{
  "num_hidden_layers": 14,
  "moe_layers": [2, 3, 4, 5, 6, 7, 8, 9, 10, 11, 12, 13],
  "router_score": "softmax",
  "balance_bias": false,
  "init_std_router": 0.024,
  "lr_router": 0.00124,
  "learning_rate": 0.0057,
  "beta1": 0.95,
  "beta2": 0.99,
  "max_seq_len": 512
}
Below are experts of layer 2 (counted from 0) of a mixture-of-experts language model. Rows are named router (the router's row for the expert) and show model dimensions 0-127. Each number is 200 + 40 x the weight over its row's rms, rounded and kept within 0 to 999.
Before each expert's rows: a language model's description of what the expert responds to; "comes before" lists some tokens at least twice as common just after its tokens as in all text. This comes from a sample of Wikipedia text that the model never trained on. Tokens count by the router's weight.

# expert 57
Words opening a subordinate or new clause, chiefly that after "was", "held" or "said", also which, who, where, though, and sentence-initial It.
comes before: " he", " was", " the", " is", " they", " it"
router,254,241,199,212,189,208,273,149,125,256,212,146,169,220,210,214,174,201,196,184,226,200,196,273,184,169,186,242,218,223,186,173,200,193,237,203,190,309,215,225,177,287,209,160,176,202,173,190,209,215,137,161,180,204,189,93,175,159,158,299,204,198,189,144,216,161,278,173,234,146,218,165,276,175,171,180,295,233,233,199,256,224,230,150,227,161,173,194,244,157,244,171,193,217,216,181,219,189,216,246,181,200,192,162,180,242,200,148,173,114,157,227,93,191,290,194,197,249,222,270,226,243,214,207,273,209,209,199

# expert 34
Common nouns, ordinals and quantifiers right after the, his or a in prose, such as first, album, grandfather, only, second.
comes before: " of", "s", ",", " to", " in", "=="
router,220,297,218,146,182,233,297,101,162,227,238,165,203,161,155,207,192,204,169,179,196,205,195,218,220,157,121,214,133,226,161,168,215,198,313,136,192,158,204,219,163,240,153,208,211,130,175,199,140,234,217,224,181,131,199,155,180,157,192,269,241,208,221,131,248,216,241,173,190,191,237,170,249,150,220,169,251,257,228,205,304,129,189,170,237,215,222,212,198,189,263,173,181,204,229,169,238,235,212,184,185,234,184,196,167,193,222,160,265,190,173,279,173,233,201,213,248,207,135,219,289,201,215,200,152,222,227,165

# expert 25
Second pieces finishing common words or infobox labels, such as E-ach, Through-out, fre-ight, an-th-ology, plus Born, Preceded, aged.
comes before: ":", "ing", " by", "ed", " of", "er"
router,212,220,199,147,169,190,226,215,169,149,160,212,221,235,228,205,200,224,140,227,179,151,199,206,228,196,187,248,110,185,172,178,178,230,221,157,59,241,287,200,40,213,216,198,143,231,170,227,245,232,220,212,182,161,223,150,187,222,192,312,236,237,197,149,243,213,305,176,171,204,246,156,242,186,165,112,238,227,233,228,204,242,196,174,228,237,204,213,249,172,210,206,164,193,175,199,213,250,236,220,207,197,186,209,132,158,250,181,200,187,199,254,234,221,238,212,254,197,128,190,167,223,229,176,164,234,236,178

# expert 54
Participles and verbs following was, is, be, been, chiefly used, released, made, known, founded, as in "is used to".
comes before: " to", " by", " in", " for", " as", " on"
router,228,308,185,162,185,233,266,149,136,176,205,98,160,167,253,210,177,171,175,162,255,220,203,219,203,115,136,213,220,241,196,155,203,172,281,155,188,265,213,215,225,244,199,117,214,192,204,194,224,227,236,218,159,191,208,168,161,165,180,257,247,222,198,181,169,136,247,210,221,184,263,226,192,197,128,215,175,245,198,212,184,202,294,189,229,154,266,156,257,118,156,166,171,212,172,142,187,225,182,186,252,239,151,116,219,168,207,150,234,209,204,203,206,222,162,260,223,186,211,202,216,207,257,209,196,248,132,130

# expert 43
Biography and sports nouns or verbs after his/a/was, such as career, season, death, died, election, coach, leader.
comes before: " in", ":", "s", " of", ".", ","
router,190,305,230,127,193,203,221,187,97,151,210,160,171,237,276,215,178,235,221,197,243,197,202,214,230,149,194,232,165,206,216,177,172,217,256,191,190,252,224,193,201,190,164,170,140,190,203,200,264,235,176,189,197,194,212,94,166,217,178,289,225,250,188,210,215,208,214,149,220,190,203,166,211,180,178,191,221,232,234,322,223,226,173,153,194,200,173,223,195,165,275,164,167,261,170,216,271,208,195,209,173,220,177,182,191,227,251,126,296,197,213,236,209,234,206,268,206,280,96,170,238,186,241,254,203,189,248,122

# expert 3
Word-final suffix pieces completing verbs or participles, mostly -ed and -ing, also -ated, -ized, -ation, as in dethroned, elongated, constructing.
comes before: " by", " to", " in", " the", " with", " on"
router,224,246,282,131,189,329,171,210,175,320,181,169,209,219,284,186,198,195,186,209,251,176,176,217,201,145,95,240,88,207,214,191,190,180,186,194,166,232,195,211,150,232,136,185,211,145,174,207,249,229,209,177,173,179,215,188,186,198,179,236,297,229,165,134,244,173,203,191,210,179,197,177,201,175,205,142,215,192,210,180,185,237,220,198,238,162,226,172,189,160,183,157,158,205,165,188,209,212,282,186,231,174,217,178,135,121,203,147,246,210,221,219,216,318,226,267,223,250,209,212,173,245,246,187,224,216,242,200

# expert 41
Bare space tokens between words, often before numbers or a following word in tables and prose, as in completed 35, All 137.
comes before: "1", "2", "3", "4", "5", "6"
router,227,223,201,190,156,216,197,128,200,180,172,178,212,247,205,293,194,197,199,190,236,192,122,231,316,88,157,223,180,261,206,183,192,205,226,166,214,187,196,231,182,217,185,172,193,188,153,157,206,215,186,201,178,115,216,186,179,220,179,189,207,216,213,164,287,145,201,114,156,137,211,204,240,158,120,200,200,206,202,209,209,222,232,164,225,194,252,167,248,173,190,175,165,233,228,166,215,188,239,286,258,238,178,86,175,178,192,188,217,180,141,216,195,206,200,225,193,214,196,213,227,214,306,356,227,211,187,187

# expert 59
Spaces, parentheses and slashes in table cells, plus the first byte of Thai and Indic characters, unit pieces like km, and ^{ _{ markup.
comes before: "1", "2", "3", "4", "born", "5"
router,259,237,225,165,169,225,170,119,178,170,210,169,176,231,210,244,126,192,197,175,201,208,182,236,263,143,162,216,159,246,193,177,149,135,208,170,200,188,216,165,192,213,210,183,140,210,194,163,233,290,146,159,141,206,221,193,158,255,168,183,245,257,219,153,262,155,210,156,206,101,196,176,234,132,209,226,203,204,220,220,184,191,249,162,212,128,221,180,295,173,225,215,173,213,193,199,221,179,190,257,286,212,183,156,204,219,217,168,187,230,146,218,183,216,224,208,148,241,172,264,218,227,306,341,226,212,158,155

# expert 13
Periods closing sentences, plus abbreviation dots such as b. 1930 and vs. and decimal points, and ). or ." endings.
comes before: "\n", " The", " He", " In", " It", " This"
router,306,217,226,207,191,214,228,201,197,257,202,184,194,279,172,221,175,238,205,197,259,199,189,297,323,209,189,216,169,236,182,188,190,161,178,210,184,184,197,204,195,259,203,174,156,155,217,108,206,185,184,164,170,177,207,172,164,210,160,199,231,224,267,215,263,164,204,198,175,199,171,163,228,166,92,148,259,202,193,255,203,204,280,174,202,229,247,131,215,169,238,170,73,219,198,99,178,199,291,229,202,212,200,196,216,225,200,125,278,178,147,187,225,184,197,206,191,236,176,213,259,205,235,245,185,193,232,167

# expert 11
Derivational suffix pieces ending longer words, especially -ion(s), -ation, -ity, -ry, -ence, as in attract-ions, restrict-ions, caval-ry.
comes before: ",", " of", " and", ".", " in", " to"
router,218,208,240,167,153,336,141,197,170,326,184,176,195,175,280,202,193,198,203,204,209,207,213,199,198,231,145,226,202,200,212,174,173,214,259,192,119,306,188,183,154,195,185,137,184,186,167,167,189,184,89,233,200,211,239,149,157,223,191,188,226,262,211,127,266,191,270,209,190,157,151,214,161,227,220,186,187,270,246,177,218,220,170,181,282,198,235,218,179,186,183,151,163,237,229,180,243,220,231,188,242,205,187,181,126,150,179,142,221,211,215,210,116,251,283,210,252,219,206,216,206,210,223,190,218,243,206,160

# expert 4
Opening parentheses and similar openers after names, titles or values, typically before dates, conversions or pronunciations, as in (1979), (c.104, (1.75 m.
comes before: "1", "2", "born", "aged", "S", "age"
router,304,205,207,164,158,215,169,134,167,160,218,211,227,244,215,221,185,198,210,131,213,175,178,259,265,148,187,215,194,240,216,173,176,152,246,140,192,209,225,186,178,267,216,183,175,144,145,187,278,230,221,162,156,195,264,139,176,277,168,199,234,227,205,179,254,173,194,117,240,139,218,204,202,157,222,162,274,194,198,208,196,172,209,181,201,130,271,142,270,154,232,200,187,227,232,197,206,188,214,309,225,267,178,208,199,225,189,134,189,174,118,213,197,203,176,268,195,233,214,188,242,200,239,305,196,210,117,197

# expert 37
Pipe characters separating cells in Markdown tables of sports stats, election results and legislation lists.
comes before: " ", "\n", " —", " \"", " +", " −"
router,278,238,209,147,178,304,221,196,187,207,191,161,251,258,173,232,139,220,196,211,199,197,187,308,275,162,161,227,152,231,199,177,172,174,198,201,203,190,198,211,188,235,226,143,181,182,228,169,221,317,213,191,174,175,205,165,156,196,205,197,201,202,193,165,211,95,196,186,198,166,207,182,278,163,160,180,219,191,184,203,233,186,237,175,236,178,168,113,281,168,169,156,107,208,220,196,239,198,207,229,216,211,145,58,198,173,186,146,220,237,181,261,189,230,212,206,225,292,203,208,235,206,244,291,200,221,189,194

# expert 39
Prepositions after verbs or nouns introducing place, time or manner phrases, overwhelmingly in, also on, by, at, during, as in "released in 1888".
comes before: " the", " ", " a", " his", " order", " an"
router,258,222,255,194,161,222,211,192,168,212,195,186,204,263,193,276,206,169,180,156,303,220,167,261,245,164,168,200,130,218,219,194,173,187,172,166,203,169,211,238,195,215,188,177,177,205,232,176,197,208,171,232,187,216,246,186,172,260,188,205,200,269,238,101,175,176,256,215,176,164,178,188,244,123,156,214,268,218,222,222,261,214,173,170,289,125,253,209,230,114,166,215,33,244,188,185,199,200,183,215,201,204,168,170,185,198,186,186,193,202,190,248,222,211,186,304,255,260,131,204,240,202,228,260,193,237,162,203

# expert 0
Digits 5–9 inside years, dates, ISBNs and scores, mostly second or third digit of years like 1968, 978.
comes before: "9", "8", "7", "6", "5", " |"
router,258,208,234,183,141,285,254,139,192,204,156,160,209,199,193,228,129,235,136,212,275,166,201,310,232,187,180,214,124,206,198,185,179,120,209,181,178,190,323,189,193,256,192,176,172,164,237,188,251,294,141,162,129,200,232,184,152,188,196,308,213,228,241,170,206,157,206,106,177,157,215,181,216,197,193,147,221,203,201,241,244,190,218,150,203,207,244,128,221,204,218,182,128,254,211,179,234,193,210,210,215,195,188,157,197,199,210,119,194,207,171,275,183,206,197,256,174,201,220,212,206,254,252,221,196,206,203,159

# expert 22
Capitalized words opening headings, infobox fields or award categories, such as Scientific classification, Personal, Website, Career, Best Director, History.
comes before: ":", " classification", "==", " career", " information", " |"
router,198,242,198,147,216,212,275,150,186,179,169,186,249,260,213,214,223,227,120,205,204,201,153,246,201,180,196,238,148,248,174,216,167,210,267,143,129,251,311,205,164,208,221,170,134,148,171,174,249,239,204,217,201,175,221,144,177,205,173,168,231,262,283,214,190,210,203,211,184,203,179,183,251,196,219,211,271,280,197,301,256,290,195,187,190,167,177,202,224,170,214,207,165,225,204,224,276,221,248,193,240,198,229,127,222,169,251,150,248,213,161,287,158,258,193,220,270,208,142,187,230,215,237,194,256,194,219,147

# expert 52
Nouns from sports, awards and elections, such as Year, season, Best, number, title, round, often in tables and results sections.
comes before: " of", " |", "s", ":", "ed", " for"
router,261,258,214,141,137,230,301,167,129,193,189,225,214,267,188,218,203,275,175,186,180,181,218,247,216,114,173,224,181,199,99,151,176,192,207,180,118,192,196,243,186,227,189,199,128,193,218,155,217,220,197,187,211,138,197,142,187,203,173,211,264,205,181,205,189,201,209,176,186,210,251,212,206,170,190,198,240,229,236,218,207,241,262,150,197,226,201,253,199,206,259,154,159,232,205,208,229,205,219,180,240,279,146,155,127,211,252,173,270,235,151,199,232,278,213,180,301,245,141,206,201,195,223,295,155,270,231,161

# expert 53
Full stops and other closing punctuation ending a sentence or list item, before a line break or capital, as in treatment., properties.
comes before: "\n", " The", " In", " It", " He", " This"
router,261,217,211,212,186,230,199,206,192,289,221,172,244,261,188,211,158,211,207,160,254,202,176,272,283,205,128,222,179,299,201,164,180,172,201,194,197,190,190,208,199,280,194,162,188,111,204,72,204,204,202,162,189,186,209,180,167,231,184,219,223,198,202,104,203,145,193,171,141,160,123,159,200,181,106,150,295,205,199,230,213,175,260,194,182,220,225,202,262,178,251,168,109,227,210,150,181,211,293,207,203,219,185,207,224,209,207,119,235,185,196,211,158,198,257,219,164,249,228,244,220,209,235,241,183,218,221,172

# expert 55
Digits inside multi-digit numbers, mostly 0 within years and amounts, such as 2-0-21, 195-0, ₱20-0,000.
comes before: "0", "1", "2", " |", "7", "–"
router,268,235,210,181,87,267,200,149,186,199,204,179,191,206,217,312,162,197,157,172,192,183,147,284,210,176,172,260,119,236,186,167,193,179,193,205,184,212,227,185,203,242,187,188,182,135,142,178,271,227,230,179,176,67,212,185,180,208,184,166,217,204,181,194,200,188,207,153,192,158,200,155,200,188,196,191,200,220,205,239,219,192,217,141,229,200,183,153,275,201,173,192,79,203,199,166,193,193,215,219,220,236,190,177,181,192,248,189,182,185,205,285,188,219,201,206,204,224,220,224,205,224,380,248,202,216,195,120

# expert 18
Mostly "of" after nouns like month, Battle, Kingdom, position, plus to, for, from, between introducing a following noun phrase.
comes before: " the", " a", " his", " its", " birth", " this"
router,237,238,217,182,176,206,229,204,87,195,170,209,208,249,181,212,183,239,159,211,288,102,170,173,243,190,110,180,206,214,195,186,124,109,195,224,193,219,241,189,168,206,151,207,187,154,128,191,213,213,183,133,145,219,227,201,165,212,152,235,193,215,183,117,178,220,242,192,207,180,206,77,217,203,159,143,205,187,192,236,217,229,185,170,294,201,215,216,197,111,203,177,113,276,237,209,215,190,254,211,243,250,201,191,156,195,219,208,212,219,162,261,224,217,175,178,166,319,148,233,203,197,219,230,234,223,190,182